{"num_hidden_layers": 12, "hidden_size": 96, "n_experts": 32, "experts_per_token": 1, "d_expert": 128, "d_shared_expert": 0, "hidden_act": "swiglu", "moe_layers": [1, 2, 3, 4, 5, 6, 7, 8, 9, 10, 11], "router_score": "softmax", "normalize_top_k": false, "routed_scale": 5.66, "balance_loss": 0.00919, "balance_bias": false, "router_bias": true, "init_std_router": 0.0392, "lr_router": 0.00135, "num_attention_heads": 3, "num_key_value_heads": 3, "head_dim": 32, "vocab_size": 11722, "norm": "rmsnorm", "norm_place": "pre", "norm_eps": 1e-05, "positions": "rope", "rope_theta": 10000.0, "rope_fraction": 0.75, "qk_norm": false, "attn_scale": 0.177, "tie_word_embeddings": false, "parallel_block": false, "init": "normal", "init_std_qkv": 0.051, "init_std_o": 0.0104, "init_std_up": 0.051, "init_std_down": 0.0104, "optimizer": "soap_variant", "learning_rate": 0.00309, "beta1": 0.95, "beta2": 0.99, "weight_decay": 0.027, "lr_head": 0.00666, "warmup_steps": 200, "schedule": "wsd", "decay_fraction": 1.0, "decay_shape": "linear", "final_lr_fraction": 0.0, "batch_tokens": [16384, 32768, 49152], "max_seq_len": 512, "doc_mask": true, "train_tokens": 317800000, "max_steps": 9757, "dataset": "wikipedia_en"}
Below are experts of layer 3 (counted from 0) of a mixture-of-experts language model. Rows are named router (the router's row for the expert), down (a neuron's output weights, with its number) and show model dimensions 0-95. Each number is 128 + 24 x the weight over its row's rms, rounded and kept within 0 to 255. Numbers have three digits each.
After each expert's rows: a language model's description of what the expert responds to. This comes from a sample of Wikipedia text that the model never trained on.

# expert 9
router:151099144169100148126124138128177090148142088140112119130119105082165102141106125154157137101124132113147132115121125087106159106131155154126092098169194111140165169103126126124134154103104120158124155147145130125150116111083118150117130160106160122139079126169156132140116126157142139162
down4:160187169117136105106119129135126131137089179173099153106096102127136112115148108114104122141128164059104154144100116121145083115127152125149095114142112097130151103091115150126090140123154131150111111122093107141108127137154157125104092111124144114110119164164098127102149112104115133168
down5:110182128148143091083120146159126082114120092100098151114075153132142126142151149118116123149141116104120084119116095165098131146135145102131155148141129173134115159138130147098136127122152130187152122155107099147143137091152134095133156160094101133130114150110171108096148124105121169139
down6:140074149118145126095132091111095159105105133125133142142146095103127089118146141138101075139138126093134154133119097106158123143150129118146129135139118101171125147161120114134107159142157113132139151091179181131121122129119193151137128143132138100119079103149116161153107145148126063127
Description: Prepositions after nouns

# expert 23
router:148119131081087090103161152098139158131154161149125153153120151072135106115091117145129097119105119130110137111108138113107131108120125169147116164102110138124103103108113104125139099156088126077139117086143150114115123067108140133142124117161158102111156105162139146123082158164124109115
down0:101120120132109168115137151141120166108119114116122131087124116101107084122144116124110094124173123100125153127113150110126130176113155127095168188132130125159144103139102151163070106178133161140169118129126120144116136102094149119147113129055127109148129141124151105140119120119160155089
down1:157125167089113140131132159090126134158134177120120140155128136061135137104106119131089127170119149144105133122142109157147099165121110149114130151123120108139154107090111144085111094080110088096120122142145135113122150096111108160144148112113134093160136113117154106106127143102126142055
down2:189165105177045128131122100114104114125153137143113092104131103116139122138105121107135131139101177127096104139090166153124133130131156113127091114097163154101135115117113154120169098147129140102115106126130121090071137125100127127131113149126143146126123127100156090120128117094116089128
Description: Word-ending suffixes

# expert 24
router:165108138145099162101125132136140123114109127089098093098140125095128152144140142104140128142124088144119129086103128137171117092144181149096141153164104153116163169129146121170094121152164128162117114164109154121110137139109116153128108153136154061098125142152154141104117159120170114131
down4:138111105133145128142093102160146118113120104149139147096150086093169100150127103138139151081119145115131179127152129153135120148107149151108120125122082122146112123150132144131132152107135142136158125132131131134148136137118194154100125063156135116115134152128193131121122205125114137083
down5:120140166119189124110141149145103157133116128123138176124118122188111157109138126087112064119133120113134145114126118101155194144106096098123119160130137170119115150075099114131129100132155086109125130126128122102147132113157148150120135124085149172159133128143155127117131145121130103173
down6:145137107162135105081128151120125138145117135159145133154123099126144059115152147117170138098111076133141152111144097115111158125119115134154136140112108133144071103174105123145167106176153113095159122115109114092120152138133128120148139109210143123135171138123102118135107148130136108134
Description: Country codes and headers

# expert 22
router:155098121175104127116109113140138096126117088115110094092148092115127113158133143103149150111138108156141146114101140129176142091137166126100133113191131140138152175139138101142093142131156158173113110130103156117117116150088099155116118107133153097112145156148169151116144161147171107124
down1:136125163089102104131125117176123201109123126142181120098143093123138103104098147154144150144164112093137126086117134086123107134144142131137123129176127068101134170130148107142139126159113151138130128081137096124098181091138128098151122134153152122089137130116132151122128121129143133146
down2:086155127103070134155141100128149095117147142069157157113096112148149140140117140107113097111165133112163114174141090133151122113120143107118144130104110126111152131093123156122123138144131118110103132140149137110094108137121171088129128143141083070140120117115065143113104153143095138167
down3:076159134135141158112097097122113123111120135104179144151096135092154120123123141128157160119100129137162112106143130102148101125108121150133124155144108150178114151120147136128182090142131122097151094074164154124127123107107143143128106102133100119148071114075130138108140122095092138171
Description: Words after connectives

# expert 20
router:160099121177103126114111114141138097128117088112109096089145092114129114156133143103148150110137102154141144116099139128175142091136166121095132113189130142136151175138136101143094143125155157174112108132107156119119115149091101153113118108133151096111145153150172151119145164148173108122
down1:096104118104136100147114119173109110123087130099140104131137099131114137127149131159112165127160094091166149080143110123100152109091087143130086090175119096185131121155139153121090122104107161138147153133105139159144113107166098111132098153132134140144116107131133115105131103096101125096
down2:133163118097184116147137164120172124163117124131165141166109148133139126157121113129107133149147124113123079100109129204143168195099152170110121127111092118129136139139145145103143132145119112081135135160103155121089123132127144135132101096130158118144137118143095105135093125117095134106
down3:143113155079108154132100138141079114138111124113157126131175148138089100145113072153117132146110121107119103152135104135114118100141129082123136099158117109101116121130160101116108158119059124108193126109095169145118132109098129123087169138128133103112118174153124140105130154119118128125
Description: Articles and name starts

# expert 2
router:156122107113100112133104099104101111125114128133109181176127131150148135068122146116130110099091148137120122118129104108078124155169149102142104165102140168117155123172151134174113123152129123149154123171148114097158152110139122132134110090167120129111119120094143094114162097113091102149
down0:089139080122107111120115140129121141136109116101121124092131114120152084082184130108136143117123112138119145104112128110077153124187166124116141121171143085126100133118114163122148121150129081161141129121140140127148127129120116159118128151179086124108154088121113088141115159126141100189
down1:165174148152151138115131142095127144104134141132131125167181138120125164110140135128170153177130133171108140088134102097158106135114141105111104109106129169163161118158083118124125128172105096127131142120153064087130149125145146117135140125156130137168109115077112136152137148125143129096
down2:104130108121120101102159160095084165119091087114133151131116107177121138144107122136100129117113162141137119104123064141121144129148108130101098173091120117124096130140136156101102145138170129120113144117136144166090091085145122150114103142094163144152135153173131125114170122118153118166
Description: Mid-name consonant syllables

# expert 1
router:114133171163120166118139122099123120150177140115110129069138091145089119120121139137142163146115111149159100133155113092122127109130170074117126124137093122117138158099133138136103122116120140172125123148176100116139106179097149131111121143102128114181090114146147126145068132099144138113
down4:112145118099093130152134114165143151111127120163109117096115134152129112111143127098107111137135120150118122094139144153146132085188060120147130109093137110091149108169136094120159094111175108150092143146151121132128171156198150131139140130123144172106116149110119138138108094143137137109
down5:126133119166084138173112109164118151129115142097135120132124118124113094187118153137167135122136112111151141162138159122125134125091129113128115171131111120101180145145097106166115112098115133119126170116122110136137064143088141152140122112102174147095143144154128110125094069134159166126
down6:127141099094125142127132145123131136155112130116129152117138133147157117080128130146180097131111107098124160119152108095086155071148110085186169086101095164164106134138139129103108110144118078119132130116137132095124115086120141103158131135142096146103123086160112100137095146150127141149
Description: Relational prepositions

# expert 14
router:102134152138122174113121131124164113119157134133145143135135111165096128124112132154132082108131170143150079123161096125134094145124080167129114094104168106104155128105133082091147115062119135106156111105124105136153172155149132099118114131123151168169099113097128133125132152150139155129
down1:119122104160135126112153138131168081125170135103128093130158076118124153117108139079153112160119095126149174139112124162125129137092140135115124116124111130166176128101150153133115123151113154131165142150084159081155104089129092074144132136115155098098091110123113115119131100138119141108
down2:137117164152175111142130139145107135133113138127104141132146101160137089127095102142090114109135125102115098133117116148102146117130099092150165145100187155112133127137147134117118142124116109069106126124148131122079149138136182169114076162123114155144123114089086120157176127100133101153
down3:132144117125126130136167130127114140158106105100095172123114181109102121166110113094118161111126163082141155135161130090153121110176127132186107155119098148137130124116136093139146125106144147149119131131163143128099095071147117077118154123161134117120129140064132121111135108097099111132
Description: Commas and colons

# expert 30
router:103126129152132138133123115138161076150171101094104127130107088147132098077106130129159127114138126130140115097108123124134109119082102093105112095134170073155128169090155108100107080128085133136106110160106124124131086119142094112129118098150101100101109150110126096140124129097151106133
down0:109115107157090091133138151115118079116133106085098167151116113138121094113157157172111119156159082101136130121127106149133138121145112122154146117189105128127134130143095107137090112154102117118131126112131128132152138162080127114122109112189095148135163147153110083137143120121157114178
down1:163119145117121140149132126129100133117129139122143146162086180099116080118139065166130147132168127147105082119115120117117150139147121086168091134107137135109107135131148147144167107133132135121109125160174120098119094103079127122167118087147151119159083091133112137147153133138088135115
down2:104114160105121115108136121130155128144132113109169113139119107154128183176117157114159112100158085088084093124145116143119145100108140113126104141160121089159134137132091112151160101141121137152155173112166146174117093141091112088104129157117130100099127137128107151105123138131127113073
Description: Coordinating conjunctions

# expert 4
router:161091112173109124113113116143136096124115088113113091096144091116125119154137148112147152110135107155144145111099140130179143091134163124095130113196132134141154175140134101146104137122158151174111110135111155123115116147088099150117114106140148098114146148149178151124147161149168111117
down0:123133115104129131131145143163128166106123106117077104138161114133132141100168113159124114144102145093123084140122115142151116152116112137102159122127131099154132107116131187115078153141114191128149164134149158123127138164129144140118126132092118136139150155159124094162137063156186109136
down1:166147108123092133164101164142143113155105104112145116146108137081116143145131113094092141187088144148148102136111132134086108142079146130172149154106105159166139173147122157110118148133105139143112130110106115132150122131118096119155118167128143140135090150131135156165145122096097127077
down2:160156120147150138101116111145137133096142122138128120131138147110101141068171152147147133178155139161116134096160134126117124159141123134080115118163111155104175205107134115173123106127150131152112116161149128144105136192133121114112099129131140093158131099148165126116097147139136132111
Description: Name and taxon starts

# expert 26
router:159100124174104127114111114139138097127116088112110093088150092114128115157134146100147148110138104157141144117099140130175140089135166122096132110188128141138152175138135100141095143128154156175111111130103155118117117149088101152111119109135151098111145155148172149117146162147168109126
down1:087102154079140105170170121155103129118164134166153178154113109177114166114154136123109110133081148163131163122100112150110119113103117156157129164136104133126125160131136143109133120124133117159163139162136102115105111149129119146131108121190113178111120137117122168136133170137148137114
down2:114119141116147103131120106160135134136119125161152163134167053091119113161136106135134112140083112153175135152092107150160155182145171123139134183146120120081119110130128108090095127121094117121111119157146145144146127133116157156154136147085115134133096101163125144120157100130119139138
down3:130118140098133161154166112131096100097142128133127101144155110111116124129120119159074094150123115119105110153143165103111146130145171118118125159156131108131125130103135137079155149132138140103089106120132087126129137141143182091136148147137140113144133074102103090092105186111175149093
Description: Years and infobox values

# expert 17
router:120142144110140170158172151082140148113117125120133124119114123108119125123124090124087120154141170103155097093165135110153135124089130153183116136112121136144136142105133143109130136075152121119110205175124078148097121117146116102174113120112138150169136120109153130148124111111132107164
down3:175152083122150125117156132124111115104116116145125123151161130110104172126130124110144126169143120118165143122159138083129087141156173114168152175162089129079164095130146121118139159117123150122168135123140127139152108104120132098119128190124109085150100138107129152158118082143112130118
down4:067130153149122113154153134121139139158140148147137133148099126118151148144135148182136098134128147132144157080098117132146102165050117134159101145122107148161146107139120119105184105122127089138122140128127075145124142111119095098145141113096132151093133137157151117118085132111102135085
down5:131134146124142116169130073180120112127062123128189108172113153133129117175136136123136135140132091141111124104122154129115135111170083103154128130145136099130120118137159149159156140102152155134119147087133141165139105136152157121113076126122129110103130172129153112151133081125083116133
Description: Line breaks

# expert 25
router:114124110077134121138142122150079103082157139096155108114084160126144163121172086135138160127154115133134149122121143148173123128104121089123142113140135093143149145132121125118125133124167137111131118130154158171094055141122152141111131162109115123165093125157135091142124099170157102135
down4:169191097159174158131147181137149104137096100131118125130133170133138148127115148122100087189102149133153173140138120115085146130142127147123142143122149121134138167072122097122135117107153103133108121104149129141130118112146116110133127161170137145126108126145111146114083164127101149089
down5:139109151124130120130073127130159145132133127161126074072149097132143133157141157157129160125125188084138157125127136106116125132090086126146159130093143113122128136138151126111127104181114134133097083097134103136101113097102137136111168155146169157130122110171130175104113131137118160128
down6:178174141128137147127098098113139156128115141169139104148133128166124131075150149134140124123111121160123112091149117118133117150147113141141137074124130128101144108093083115169144150146119103126156139146142144091099183162130089138130127148180107145126114106114161103106061132121117128097
Description: Content verbs and nouns

# expert 13
router:089155103080141107121126131105111186153122156119140136140142182161108107150125148133064128137163118107104130137118164157109111151134146116129117137113105134136094069169144173115130127148131142111137127135139148118112094155145150136160158120122137109135082133129063132091114114134119132169
down0:119170140134107120121125139139122161099116084144141133123120126155151138136140160139135104111143157110133145185133068121154109130139142138152104159089087144107096098132139139093115105119151189161126108117097070131142136160165144113130125128117111143142134109149119118138106117049102108102
down1:188145133110104102084151092160135157100106103180143143101153151122128151131155107119103164128128099097141107150101150104120142128141158154138110123157163135147134111102123116112111157151119164115107067155176094150122128106115162139108151147125158093125152105125146114166117156155125129141
down2:143151142094136138137087144126133147103144125093124110108141116121152172119162103114141147150108171156125128090151103101129128145123119145163128110114116054092090157115093161151099146130165086107178109127164115103131136148127143101167126151125074125110154129148145126141102123145153127092
Description: Mid-word subword pieces